python train.py --hidden_act="swiglu" --router_score="softmax" --routed_scale=1.0 --init_std_router=0.0188 --norm_eps=1e-06 --optimizer="muon_variant" --beta1=0.95 --train_tokens=759500000 --dataset="wikipedia_en"
Below are experts of layer 3 (counted from 0) of a mixture-of-experts language model. Rows are named router (the router's row for the expert), gate (a neuron's input weights, with its number), up (a neuron's input weights, with its number) and show model dimensions 48-95. Each number is 500 + 25 x the weight over its row's rms, rounded and kept within 0 to 999. Numbers have three digits each.
After each expert's rows: a language model's description of what the expert responds to. This comes from a sample of Wikipedia text that the model never trained on.

# expert 10
router:567522462480501519494527469437482508478500533496520491457503477527496476478487477510452471498473489517467507528535528484475539475532499506504506
gate3:463537504515468503475516507522501514522512523470499536493436500526471544467532494469509502459530505470509486478518476519466449518470498501514531
up3:516475478493516492457527491539483467490494467506495471516455490491553497488505492480504461531515477527459532484484521510497587476464528519493517
gate4:550510464487524488455474498516511508475515504485531523506487480474489481472554525516503486494490537508447518499516511520533516539513478471455490
up4:539501535566482463484484509476528495481484486511515473489528463505493541507519507501502500524480447446535497522479496485511506515509514481456504
gate5:524513529540536474508521497480501525504586499524456509500492449521424489483497512485513544492528475532497533535493534501471487488497536499513486
up5:498489517518466525527527472552546491484479525527559493525478504543537473461520522525474495490489510501514499504486496479509452518554533507490483
gate6:516489486469535514473486467508467488504512465520488486535528530512494515529502500484512525487546459477487512518513478500493553501514488473511504
up6:537475483534472506508479496472499540491476490501490460483524544464509488467546553515443502523451475487501504488482535488489499522504487485497526
gate7:559454550493531479518494482518464513511466464509461500519513501506518519494500484480492447508510498479469487500506491506500505509555522535506565
up7:523456469473474516497523471511496484480512518509510492509489478490477485484484468502478535501522520506481469515509483536521521501525496484527485
gate8:512498517493465491493511509449522441508567507489497466511484540473429506510458515535524495489481527504482538531497475517503476499520518470472500
up8:529538508517501503531531514521487524488502518507499570519528493498471526485500501462545468485498509527520494522491517457454436470480532499468496
gate9:492490495501506499484536500504493502433460471454469533512472527494484470512469532548495528538519525500501467475506501485515487523516488497516528
up9:509481485503484481513499514526506514496513536529449499490521479483470454482458497513495487459506489486493518489527493547524530472405534513529478
gate10:504503472518472543461495477540466489474499476511509531501442498493471462546486515496481554548543495551510495470508510484498488522489486491454480
up10:467481495527464487459517492467494471488482461509497518504477488486461487503531476498523507517530504523465523493514497530471461494534462491514467
gate11:500499501496476484554467482514490504501466520481488548507559500482528561454532464475482471489505520554451478485515489517465455480486485490484550
up11:465513489462479500487496513491530468491527484498445479448507471492469499508494519495527485537514525512496543478538519478466505482547557457535480
gate12:460512525535491467474516464458525481530522471458481528497484486549474503479470540481488431539449525499505513500484506508501492501521507510461488
up12:509456499513450505500524483515530476537523518493498494517495501494488520515503535522489491498491509487555501489496516460506480502514493508512467
gate13:467510507470514535467453542524512530476499507486493513499491562488514515502501494479507504532502542506486539507507503534499503465511511507499461
up13:486460547533497501524474496506548495509470449486521489529545483497484470471484501519490476498461480507466505480488525501530507489506511469538527
gate14:479501469515485503530486543517487455494490498509519507485521496498492521503518539511489482507479515517477453481528522495452495483491553519475506
up14:441523543467496483459513537501547517478522526487509470469512484482475453498533506525470458519539505487501494445509512506460503537527514464496487
gate15:526563525478520494491539516522511487507429531493541494483474484464485529524482498501460494455470553537546506503475503495474493479510470513489510
up15:521483457544510464516493516520532515463517549471508514494504559547498484496510470483497544510474505446507499518518494482528544550529527486513530
gate16:473478484461531478446485508525467510469525505501521476476469502507497495475485534548505487516506500513482518503532479515477490488478472521485524
up16:500482539511531417472507504501508483487498498502456526515492470478509502523446524513512479550510506491489439501518475488492449459471533473483472
gate17:500506476456506516447463535515514509561506466505528476430512556474472525519506569485454497525520528487478490492488517449496468496496537508490479
up17:489503470533498501469504481510446496512498478510518496505500512494495510498502503491484497485480503492512486544479474529583513520530513506518510
gate18:496482522518460493500453483475536524470540504473478484479494474468491528513462551529520499515467477487462529531521492511519468507490490458438484
up18:493482552522473471517560534498544519465491509545516465472526528493476509480488515529513483476468481515517458482536489503481533511485501533508466
gate19:526487537501492493530468549495468501460505474526518514474482480517478460492508475520463531527544523514477492492544466488497494504484496508465469
up19:483536492517477506500492466475507460509541482491497489472498542502549518480495499497498537503486511531533515477483472486495537494504488554544509
gate20:470546487548483507452492519496505457520518512476520472515518478478477529479507499491480478499442506517497489542478486483480522492470470511489535
up20:514491507495490510500476432474534515509464534489552493511566531460518495491516443528481470506519496505551525486500520518484477475505520513515518
gate21:531504517539505447526490481509516462497474503511529542519502479479489498479500534494475487486488504489494495477516529520533486534478486528503514
up21:485524492492484518478512501514535515455525491491492501483487482498503507526476485487463512463511475548482464479519460485491471460534487523515498
gate22:522545525551476515523531467499554524519508531479521472538470483539496524495470501501493487500524514529499461530502501497478511523482532468465521
up22:471491515443526487493488536513469493508467490501472473500511522527524511513545519464522520510509527495498498517524507471512483521498484467512463
gate23:515535487497506489521479512482537535498425465522495481519520505540499557466481499486528511508487456538469467468518537490528479482497522546545525
up23:578508491463544439506497503497490509525491508542521538520504488533515464519496483518505510526508488519531480550501472469500508507490508504495467
Numeric tokens in tables, sports scores, statistics and measurements, such as 10, 12, 60, 82, often between pipes or before dashes.

# expert 15
router:474481508472545477479505534459537510531511494487522531532472528515508498536472477512524487536490495477537511502524500514504502552503496496509477
gate3:488496507465547507474507499540501457468530489500482529516458508479471501517468538507484512483508490466559494564468543498461494524520495499504453
up3:490505467484462489500521472505526562500482496488485530502494537527472496466530519518497504517542496535502501510544481515482493493509483440487520
gate4:491508433499514497530477471510457531515483512544448496521522515537472520523466525525480508549538466473503486496491504497486504485487492478509493
up4:526496504503488469499440528477478463448468505477479536525521497474509515500461512482525486506477506496507509517520481523407489499511495461505479
gate5:538493466482478467508488528520522511551492532460534483499518521489527503450508471473529458472465515522489461509496521559530528459492501543482487
up5:507486461493510499538521536464499487484527518479487471491484498508482523477482489461495543554451543512464446520516485495462474490487511488500473
gate6:505504513521534493484505487493504517551460489518507483500466494553505498511463492531488471461498448487517498512498448508452511470521501513481526
up6:511460516516536530553508559486522457450534538496521492506526470485515511511514534498431495457463544539490465501508481505530539487488495499492482
gate7:510477515511495532510542473515547547519512485512539531509518506520508494511503514505500498451507498509502507498574544488575482475502482524502536
up7:523509499516497470518526521510472471490481501485467512502516526506461488541546493510491503456516515476495485440540517467478543494537508487489469
gate8:520466529506511510482503484495489464526467551484469461524517534469472484459525503469508526488482467491494499543473500453481521456500509472512506
up8:498509532493484565469502520545545514459533485491513473537526493550563511491510552498501478481510454488514528496500518506520550510518529498506511
gate9:488520459499473496490499497490524515507479524505462523532493530475513504546500473456532523484518498478485482485554464549461521478517540519494481
up9:508491477484512473468534493551481556481489501528508455491533511493500480497497523479490517512515474481451495523495466485527507497511522540476532
gate10:503533525544509516483489504497534512497452455482486517502459523509519496457481480537479541486499522456486521472482509501523473514484552469469474
up10:496528472510511480489477541529567478514518515550515474492492497504443470499522524470468457475527470536496497502491557559498530472483511516459559
gate11:519489490492481471502523523507504511520506487458553451524521496526470507524430530482493500516500499475504517520519529482493477543507503486501512
up11:479520495479492472502489517491498475476491489504482503521523548483539524475455479515509443491484485504443529459481520487499504517512520437443481
gate12:519478493501464491480534493521544477508494486514510523490464456475495470506516540488489519489453509473484508529521542524483518533530546516502465
up12:522504492515522494488500529507513528524455459493511465482507527496509499454486467511472485510504506471475530527532470490476483503418522445500497
gate13:462505498469457470468531497458501481522482536481521479529465505515509480482509462463477493515455505530518554503470476521499538485531494523501469
up13:488472437501512509467517529493494531495501480515542467507465522500461451533503470519542467466487501510476521516461466481519502518503498532502536
gate14:499468514470538461488457563495513521501493475476504501515497451472512500442456549490527473501484483512507477492549499494488471504504501477501501
up14:436474513516479451479477535520512555515498484429511509462550453511480491476510516492485504486488537505504499454516515506485477553530498495493534
gate15:481470446443497479509526465491498507516483505496530475511476524520471529504529543529496473526509487510519522503500466555499524493474438523517516
up15:469468492476456509493492519471510474505481470507527492491445472480467501516445521474437558484556498488490545491501465468490482501534496508503479
gate16:511492476451483462525509499500475550519489509510496485487536528506501445487525553509501497473512478473524513510479495507466502499514433488534447
up16:469506529495445491522525468460508495517476521486507482514493494512532496497475496489514493506464504528476498501498515526455496477501503508518486
gate17:520465493519542485467469531482502507518494466481530520499499534484492512528507528541484511477497514539474469491502478436489489551525472504484486
up17:453486486512520485516528447526442530528507499473497453535507517480505451490500516498446495507468450477481530483495503486515516522521445522476502
gate18:520443527482532520468504499453495535506496461485470495551469487500499552546456513524504499469517521535442513536498493479482459524483501512495543
up18:516461501487527501487467504544516480491501549490468505492481513469490507517478511484489504486517501503505515511489475482492517537511482529520460
gate19:501528453495508504492492508533488509507532510563495490478543464487467453497549549520480529543514511540475530487539443480504488484543472509510481
up19:525494472492503509505520511485459522537531530484504480490530541530484522515517467468480517444495449450504492523517517485526463492511510518528495
gate20:544500520532496508528419513505488515537498498464478458519460495485524493497515482538469512499501488467461501545522484500512523480517549505505514
up20:459511490460519408470514541487533511495500549435502499529511509470517487475454528486478534484506483526474510428504487514520467499463487485512515
gate21:480501463446467522494464491513533523486499487533455512482486516511522530479489501492522550497532527501514476477509523511529472537509492527526458
up21:535496514499502502476490488501479497507497497540480512523483492459441458493528460511497556470506503525534514504441503451536458463521481514488560
gate22:457503544492519509470510486490507489555482491525479451493543488493492536529502497456465523520552515516475529504485465496511483473465536466500471
up22:496488521528542477519496489526496508468482575517520546497521477506467527487537517454505531494508497524477507491484518471496493520503530526493475
gate23:459506530487553500469507488522479490516486508480475508477470502488501495491541478501477504478473534501490499516514478454540497546482460489519523
up23:483468494492471516506488472509519521488534529518509495510526451494485507497532473462492527484514523468463475475458502502504523517502465474478555
Nationality and place words (American, Ohio, California), commas and in before locations, and colons after taxonomic ranks like Order:.

# expert 12
router:483510471525517505521465526502479509481514507489485515532485507532509531530521559474464497487489488504490483479477533489464478510491535475477523
gate3:598463492487472512510514505511498508466494472495520482505495520483516530491503534494484520508470479467499498476521489477521506558559495473492473
up3:485546507483516529504530469522528512447510539522462533491510471494508494489517497527484487515464518522490506515497484512480495442434489475507503
gate4:473476482482539517479520523487467502521461498554559498507503500511482437498524486524483535498522464516518490517515527504535430520449526442463479
up4:492497521494516478508510505516492500544513503468522520503519497516458499505511492482531517457429491515542468525509504510458522496538493557503469
gate5:518510480496511480494477478518493492498463466478545496489531483498536540497552464498522524461484452523514454511522506505464450455486476485480483
up5:526500491488520502467510509485511485491481489542490486539501493529497492487473532478502490520520530456456534472530484514464548497499516508547571
gate6:500505491496487511512507463529520511510459488471502481501470480441525503503498492517467486544522479523553504509507528487479477496476516503492494
up6:523514459542478470520497504495475492502515520523507475468453521517511502464531536492523476461517521518447472508492524475546524509481519548470486
gate7:480430471531460473510482505475479487504505508457565526490523492509517506513484488490505481475491508513504461504453458461497534507515483500484461
up7:552501488460534446524437520507498536512523485507455510485525531500487542463504488471494514496485489487464515491532484534501517484503489518512527
gate8:507512516524480489450511453529516504513497486473495552501529441533475571533478473512524535505484483488490473552516503463490527491491506503479481
up8:519497502466519492496468473509474473495488488459509500503496519515486545485487521466521570424515463441536511498536471522502555505489536480496521
gate9:473467492534549503522525541500476551476480476481490493510520557520494537468483515489484525504535500523540507495482521508504487463516519498501495
up9:497474536489476472515509523551492488540503494487499482502532508453493478497505538486516546505502521512490476486539477510502482523519498491520526
gate10:503464521511533474499479521461517513486527527483459531505480536491514507523502488502525553532461450471490510499458484511480505489490505470492491
up10:539464485501477477488520488535474522487497507466542464518535475480488559533534520589491471512512482507478471485497502529526502504494484476520486
gate11:522462492482551507517489537536451455522467539529526514536503476493494518494489506509496505487500514475517492522540510553498481520475530512558481
up11:535534471474524539510484490493492495509504481501471466496488490484460482499457519505548513524475493524520496500510495521432523529510500505493504
gate12:511473518504495476489531474497544545486499498488513542497501508503479523503541535539501508481551484465529532517505512506474483496504505509513487
up12:487465473504535491510483512539519489525502454510495506528428505482504523521470501487488468535533470510498489498499484488525509535460572478468476
gate13:507475483475530473483553535518518557527492490488526498488468482467514467513478525536538492534493481495478506501529482526446525488492467504448488
up13:459540497511507534526511507513516500480515489523496500509458505510490503532496527548495481488486520522507512529491525535474502556498486528491520
gate14:503531468474468515528477491523529506492496512490497505465515532519514522451544485512525489515479543468495539540496503474534507491487485511455489
up14:488475509437492474498468458499466487476460514533522431518501528508461467511516494502487494514510502468490523512502501430521531485516472502487503
gate15:498494500483477446467492511503509504468494484500505534479520530495480504511497492509525484516471490496508486505523511486437507510498528491485481
up15:543513493456491512503511504495503500462540512512476472501491435476495534489498494464490470474527504489506521527469493520494496495479499471450530
gate16:568514495498529489514489531468503502497511533491514489536524512463457551478527523517563488500460471505549494501507507471500445459519507532505508
up16:513487507494510516483491497476450474492537468509510542498528493495543508534530502524479539509485522480517499543491501496452508507520525496496528
gate17:524517477484506509522509484508486512508529479474480504506469520478504540523437505515484483511478467540519534510497505484444504493489500499485426
up17:516486467491518504493499525495484506513486515506438507507455512510507533465512465522494464484509498516522486500522521500481506499495509445521459
gate18:498511495544478487521505531505557506490486514477472509488519533473531511481503547496520476492538529512539454488522451500512486506527462517445527
up18:479480501507473522504499487478508492511541535475458550523520473514473491535524499510529469514452474512483509513478454538479530466534463543470491
gate19:500491465496489522495512496485514495454509500523527458515472472484489499535469474476526522524520512525500497474504457547483449474474439488497505
up19:521478511487494501504481481466465434462470531501520471483476509485501541562476522444503498508484470457445449526521503504493481505515531488491530
gate20:516507476510516508514506469503464500490498508483481460490493519543516515458510537460521470517444494546516514544515505501534491526476468524489489
up20:497514454473519459447500450528540546490455481500506526514524511463462503505505547478494538503505471517465519526517493508514503464487492558508525
gate21:515499486511514473486517501498523499500490524510474527510521499510483547496476514465520524492480509499477518532453548528498511482525481513492485
up21:499500508500526507459489510472499473448542525507529495492502460512476528502513452528503450473553504482523472484527529540453501490466488508545497
gate22:484501481511516494501503459498506542498461546497478489504494496497462471485483526457483548486517499537523555517500505514472457494474453463524493
up22:507476493520500490485468446486476525543497535503519499522447504498493494478468513484498509506487496479522553491505497537556495464504522500516455
gate23:480465550463457531487518437431513499479547480531518514483490525516503439504476489509511507474497534470489525534490475495537487521516499445471515
up23:487503529490479525515501483523458526498462495524500542493508528496476532501541532503499485503513474490485532524528486456538512500482509518510484
Separators joining list items and clauses, such as commas, and, or, but, semicolons, table pipes, and closing parentheses.

# expert 0
router:505556510516489498476536496504519499488502506470480426501501519499512496482491533504493482494491536520528489500562483470485471473541517508484503
gate3:520484496468544489475530497518467528542500529525543438496498481490528523492533497490499524476500467481469466511440509458449507485486532488497498
up3:498492512526488490526511446518510496512518506472522515543556503522471463479473510446492487480531494508533532507559449484501508517526508541524496
gate4:509517478512497497487473466525507492492478493467479508518503486518506509474499539541507498520473510494490482511497455513533548501503509518562518
up4:507481510511484507462485510515527485483491488509484484453535517462532502472507480524479485495494509536481485450544474527500497505455510493471489
gate5:505506551519516499513494515515482515509508489504476486516521499528494503490464513542469499527497496484568482471507511487492533474530484533470503
up5:511482498549524491437547525483483468530520458461494438468518472507482488517515542515473506520496529503499432471505460473507482494508529503503502
gate6:527489477500542544503493494481512501508501522548493465508498494519519479488495511501512540512499510499477500466489506536445476495507449515479544
up6:483507528529506501533472489510468514517472532512524485475482484537519504518490515505460494478444452481504464515509535469487487475503504495489482
gate7:478501472507506491482530447526453463560505507516527479448502497522487479467491527529503515498493501533486512482463481454505495497516496459480486
up7:505492514470496504493528489526523498459478494485462448519509500502523496491507517546517508489509467486508541513505550540500496480486491503517501
gate8:478530475488540510469473498572506453536494523493498511491495488506467522512526528463499492518505499523549520552501462431492505476515462526497521
up8:531485465529465499482508509527488492554517515509496500540458488444505530514505504489505520481491480476466508529525550494501513509468487539520516
gate9:519506535526547545514485470513476496527496493549475502502519505453454482500486476503527502496505531489457517502526514454475492453506497494494525
up9:499494469516519486500499491518497510507520496476521532497495483512472526536471478534495513475504490522527471523503485474540503492467502493474514
gate10:495519526521502519471490540523508518487525501516543499514506473522512477528512509483482540491475534476511491500511513493534482483488482507477502
up10:467469532490504504515521497489469432497489520493526514475492513484492454499504500446537513497469524534481553507511496500530538498485479511507505
gate11:429491527502528525540533469526547494502460535470520536498491480497491546528523513524465511520481508534491486478465561528519493503500491499514535
up11:507496504481520523496500507483519496522505490517521505551496549555556415488507507530527512484519494517513522540501499482488549468498458493487474
gate12:503514459521461487472512448486462489531510526511491539485525454506496540491514487475455487463535467547541525464485478466504464562514486468525520
up12:497529491448485506482500521521488489469516523527566528519503495484496501455490507491485522481452520526525485493517500492507494506488527522470480
gate13:456473507467504498467508488493510467495476478462472550433529461515456513499518472487508493517534500474485505498512526487488473508494487527474498
up13:500557502559524526507515486506541486534515536510536513469527468515490503512565518525516529482456458491502506477529529470525493538533486495477477
gate14:498534530533546527531421491518528474504524531492478517502469496489496490513487541487502487500518508483483496445504536528548450461520506493484522
up14:456483486516554488497494470533512500493495477546501501484504506546489494497515496537502499548569504493529530522498519530515440481453488540535509
gate15:529497519510510484428534511497519473481522502494482461479482515512512467486517492443492484495505518531512468529486487484513532480519499511451509
up15:541522495487501472545517502516486512474481530502476455520505509470515503473511495527510503499481494481560497493492530527492483475529512498513499
gate16:474457481464496521506504526469518454502506486495493469527469505513496488508483447497503526520517544532503477496470456463472506462483498475501523
up16:516525518488479500491556491492462544486505513486487482495534539504518475492538505536498503500470530488483502498515490520507489478516478470494474
gate17:464492505518544517499487474530495510454502515526514497508560510490496491480535477484482490497526480496484526472522549523461533475490528505494471
up17:489478502463491485479517498507477509545525533475525522524528511506510493481481534533517467503516467525497532497490490516503475503488505505468472
gate18:497575509519493468518474459490514493507511498504491513479459478549479474477499499530488525520529518486505445448486512472485474485526462500468463
up18:502505541521474517484519494490519485499484514517507501507507499462497542462476490489491481484499529520496465482526554540486484506518520513450504
gate19:554520516499468499485510497522494463507516527496531493498477486492525494478497502509512536512505529499484504465531524534500473475498477488521523
up19:492525493460473484500552511483512497516510492478512488485497513529454493473512463531478485513499496528483473505484517484461477500470518472524498
gate20:505499490498522479505496449506468506464523511513484536472476497562503526474511448450496516460490476518471474518483505515495505445507494509474520
up20:453523522518525527480524506521524497538510509489506504506504454424492469483513470484520521486473489492515522510525517518496525508489519488506514
gate21:488537545515507491473499465556490460459554514509528499512518499506479532551497501521495476482484502509503492488522511511500486523495485451498492
up21:515515501581495498485508493469494509517455536505515488497474514521519516530481516494489531526508526486486486597487552520499541485489523495467523
gate22:498510499496515536493500539532509476519442495511459501507533547501489506536523468500457491529521506473494513508558476544517525516519478488516507
up22:493501531503550541487531520491498494522515499563511494506542468497475507508511477505494480531491489502502555474514469546559483536514522492522526
gate23:535507468495513498482482508537483455531470551512504500527510498477494522482515506510497510503478494516444456501489508489464503472460442510480459
up23:505477498524500502497496483512483526490532468483531481524468503531484491488529507481439472500491476516497448502489514491489473477520491475474429
Articles and possessive determiners opening a noun phrase, usually after prepositions or sentence starts, such as the, a, his, its, their.

# expert 5
router:462482491542462538530471508458494455523474498526521502537517492463481496479500528490470535431498518477471503510480536499495529467483533526474529
gate3:505498510477498537480555453550520498494540544484515532497481480495519474535475511557517513485485488563533501532499492483496545533446508467490520
up3:460455513496468468497500489445480516489494459500513579492521501490483502459501495503482510504500517505526480483551467495486553503529483521563430
gate4:534496510519496487551521507465480520509509522501502490551531511517500517457427520511498531530478506523489491502500554454468478492541526499543544
up4:533491476477516503508463491500502487572471496499492536491500537520482524485488478492531518518494466488514483533517498501478485487486528485560519
gate5:508508501482511505447497519499554479494452517493528500489463511518489491484493489534467524461529544524508500499515519511505529519527481476485454
up5:456473525490489509494463485525475495456499487484496489478497494479509537512490471470509520525499515493504499486466490477496481507471508517470525
gate6:510447528491539440476467468484502500508523454536483501517508447503498539461522481518488543483485494536488454481488516518494500492517526535516507
up6:487478495455482511509488536505500557467510483540509510471483444537477501472475487529527499499528548476535500525548493483473485502492502502527523
gate7:554469493514446507530499522487527512507521543533498525540464458509544468502459497462526517484505495502498485472457491489511508468486502495484470
up7:501509476504498473518538520505510470484486562516501463489477520497485527548503520508460510522462488511503481526496559492487508509486473532488468
gate8:503499542481449486541467469507527487507497496491471501473491419462507516490540475491525476492492547490467463503519529495489486477520539528484507
up8:485539497502524519470511482501485475523505529513544423507497515519517509495460502511503501479509495492481507477489504453497477520500499507453494
gate9:502541489509478480483494489484470548489526524463520465500458463500484519493462479491537503503518495455503534563493472522499494453447527518504490
up9:467492502514505529520512540456533493517519479520480506542520480479470502545523489426528482499484476486512475550505511494485471502505537503494514
gate10:495477507482517499524511525494488513466485472503474503464486535513478466479528495519506497487503501484464490510546503479517501514494482520499550
up10:534527479467533485473527482487497532465499500503522504514503517502492505479507506536473471469489470475522440487469495497509528523511482487518464
gate11:516473527491545520489511483520475518448476465509503493541513479488500471492512520500545533508518499467508503538508525491500513569518474505551492
up11:483522512432470511525531486529464481523519466533492471473487514509459527476515516527537512519498517480490503512538452460485547493507488491492488
gate12:503545515495521509543507513463499482548539480495476455477481470497475456499527529523537524456523477518490483511520468470487512504527504472508502
up12:492550540554479501525489544492512487478522489479486510514492526514466475437504460492526475503481489451513455498478520467485512493490504507509488
gate13:468529489506501487495478512511526538508477511469496555537511516499500515529505503508475467513478490513499470491516477560511579467488488473524469
up13:537499528495472463482530490494470455465496554527488478494477495499517517524507493502508513496497502497517522460452457453494541492474472509494536
gate14:498480517449497530518500517534511438510490512479486510479526519500511479541490491497486456500521489493451502480478500489534465504502507482475475
up14:473524549489514480512433495514524488493517514501493514476503480433498499476508502472480506524529543473491542529547477515518521519462527532526513
gate15:544432511495542531534519521529505499538493452502513509542496513485489473504493507531502531483500498498475543490479482518525517488497481482531472
up15:552496479530470503502506474440517536528494513453557547495473475507483526507494509491453466490509468483514455489480492542484439505499541517514526
gate16:469474514497506475553542488454482480470516522501498514549498491538542516489503517522483510449494533480457512477537488475502518528454519522497489
up16:488530500477521488491491480491489524529470562476533501476501495473546477488509499499503476558472468457492484520506509538513488524516484519482453
gate17:458537542491512428482500487463476489459467501495538487443547505530504534581504510490522535508467513484502493548506451527514521512534505456524504
up17:486497506494482494491465507524477519469497528516498540504493544457464527494477508463524507521502499533522472486450516528466478453525482530490465
gate18:517517505506479480485450508461481497501520470492430489527517496473503501491530485542471503484544479506465481552547508495470483526530540487434484
up18:491503514487495459468484519479501502434510519529486483506529510470497483482479495480496477499494495545489467527540516466521496492515492507484480
gate19:481537497489538512506511526552527478494514522487519494519493465481445530537517458526467524535528502459487520488506486511500496503502525519533495
up19:453506524494509495526502471470508469506465507522490527521517505535520489448482520522453540491466533485501524540490445531523529499489499535496514
gate20:541518500494510489513510485500479513517495519501536475521452532517502521498507532494519535509507501506493477525511507512494525500492483457526485
up20:440479540509522448564517482484507522507516488469530488484534494506503559471491564529510493540500562540506525486478515462508506497508460473465445
gate21:497516488474473486470528477471480518508526526476492471488488498511520490522490544543500490484476489513470482545442457499468500503436517532498466
up21:474505496454504458485500512468493482518493504536472500475487462523502478475557552511526526502520465498503509480544515464485474496504491487470479
gate22:536517499478523508500513488522440493559470520461538498523517531487500518497510546513493466525483483513557508462532510529487496478517475533516496
up22:519528555490482512490492521512524495517526523481530543467502493511492493471501504488518494512545491523512492493534502498492529517520485510515487
gate23:476482491500511489471506506541521496495527506460542470511457510546461517541492505499499491488442520518517481522552493509487526538536505512477497
up23:514548514478526530528487499554527502493523546509510523502507516506477524523514493493524517474528513459451539455494520487492523524517535489517537
Sentence-final periods, especially after population or capacity figures, decimal points inside numbers, and section-heading markers like ==, e.g. 47,900. or 24.2%.

# expert 9
router:491478522519489477516486493474498538522491495485553467536528478492499508548510444481512527479527523513479525472520468511522522507485502523537457
gate3:509517470437546501510510490488475505550507524509477475481465480513485466501540503477509454479545478501506486515503520544527503461495490495554493
up3:488554450524456520486520504496476478503482508541472472473534495516486496530503484493512492490502472509509477484499464490543532524501489455521470
gate4:451514515474489485541485548459529527488502466500508509503470534538446511485492501533483523476483533467506463480533496479505513529460481493480547
up4:454519516520470464503511493513524488510548544483499506504489436561505511502532489499502501508492474501536504508542497478562455540502521514515516
gate5:477479577511512505480476541470482507474510531488490505484544528486452521485506515450490523493510478489513534496464520494537566490503495527526494
up5:490467537510519510498518517513559471489513505557484458513481537504510515495528472481534523503501481519513507459531492479478550459499488522511514
gate6:503469470460513475496549531478485519506528499536469508515487491449497510530533495502507496499466520520484541559517530512531516511481473518515499
up6:513482473496489503519498472472468521512522541493473467482502504532515515510512444499521502502481515517513501492515495506492483503507433505475564
gate7:500544517473501470470516527529521482499474506510463492505465498477518534494508474526513496489471463494484488498524521527516490503494526523508456
up7:569519497529486479509459511544538484557488521505507442519518501529508464466488502506509507508513480466480517477516515490490527493500505473505535
gate8:483490482489502502520482531505457464501520472517452518537465530478466473544553488493456454543474476502536562508513509484538485481511516517516483
up8:477555482565491503501504485529493494513475492522471516487504512513559482499504531470515549463503470514471494514524509503556503474509487494484484
gate9:528492543451528469527531502548523491495545521518482480495459519483492467499483532456527575502462493490479483483507472478501490513523488537496508
up9:523564520514518497495519523452507497515497500513472500504509528506531497480474520481542508448465511507481471498456471540453512525467537478500444
gate10:516491510502481484484480517513462516517489467497495508464532480524486511533477490492527551544483488508493508506503521548539484543524506492471455
up10:477487480466509515500492509486452497512534496524482493506500443481502490510504497529507511481467487503525540494521493522500531498553472525510497
gate11:543505525504472509490519500482491488531478521487466456471521515536488475453500527515480523517497492482544525524469478486473489493509480501515474
up11:532492473462494475514484479486450518511503496484488531498497495470474476510531529469522522514504483529529488488514495531555512545536509530475462
gate12:532478552471520480457475493486464527500518461547489458505505535505503511491469508527518494504501519478445497522518500472506550491472477567483481
up12:503487493519495435479533526498527495454467515536493518471479513520575536514484463482490528512479505516517502512477499524484503478520557527479486
gate13:495480496495539453499481463508538538506472495498508479495491495491496502536520466520509561501536485480469519492491508515510512478496514459487468
up13:446528532480534481492467493462478471500471548507486443502516511513504483547500512478557555529533503477529497469497457519502519496518484500484460
gate14:528506492474475534525501510562461488517480451512518473500550552509533523478494502521489494534456516466483454491508514501518435493566501486496487
up14:473464491472466468482511463510506468542481440497536564514523457516507493474490516485529510478533507483518513501497503506515520507539505533549483
gate15:522500540530495483510521519523463489533485504478526517503476528493497570524469563506486483472506500521487556524518513479526525532499506508491452
up15:527496493494504446468494494520478517490456500520501549463508471532492519507571493477537556487524476466487461523469517463502503494475502498498523
gate16:494480507478518469536479482473479553429509512533468482504499483545482529501501519508511511478486522488489471507518472482508474477531506522500514
up16:478529501546512465524521474530470482486539493456459535465499549503525519480525484506499540531460491505479470474518490476423490489482536520493500
gate17:508509522465455503477505482500512508479504553504537486524529486523510527455463530462505531517550537512464448516528480474504471523477479477529500
up17:495496519507525551541527436465487511520476506489493524480485482504458466507488507480457503530535507467470506520505490472472476514521527476471523
gate18:491486497493486477527523510502515510500522420507527525453454461435427474549509489486502523492511519474516510505471502505462495494460512430497476
up18:473508534529496490511457506511485527494495445544505552495507479497495466486494478532532517472537494523508502519480484493481480529475504510483487
gate19:492474512527503494487477504548476508504469493496529527463475464526496487507537469496491498494549491555549432508448455529494504506494514492502499
up19:556523517487492505500520509429496484531465502488508498455506489522493541460537470503488450452533508499506467496503504513439503480493497553465510
gate20:486479491503488476460510534496431500514538484502511447487504503517487501502507538465539519469535511494500496490489526475492520514483466535487495
up20:506501500499480524481496478461498491466487498507484492532504498508499522492469522490526503529520536492529459487499544476465489478457520499485549
gate21:503494491540486505507487511504420457507489517504503480481486473509485482497477493480486480502516553494439522520476467519522543504446489574510480
up21:489459546477505499445498490518533503508497499500474508501561523513481452490516473496484539511513495489474489468460490475489519524492532510501510
gate22:517482487497529513481494521462487511535499533504539454508479518527508534491511485459458527482560511513513489522507478502496502463513518518486506
up22:512512483480536492497503545477503532511472502524473524518504473544484543484494448481504479523533522454503481466527513503494524514514516538520554
gate23:481453527503559513453510510542461450518528544486520478547467509469479498537476508517504513498491491528517524527490514526520550478522498551479525
up23:488522538495498488488504488481482476511514499504504533526547456522470563524526532542481499504505508501520496514492445487484491530482514499499508
Units, symbols and digits in infobox data: km, mi, ft, °, ′, °N, bullets and list dashes, e.g. 16.0 mi (25.7 km).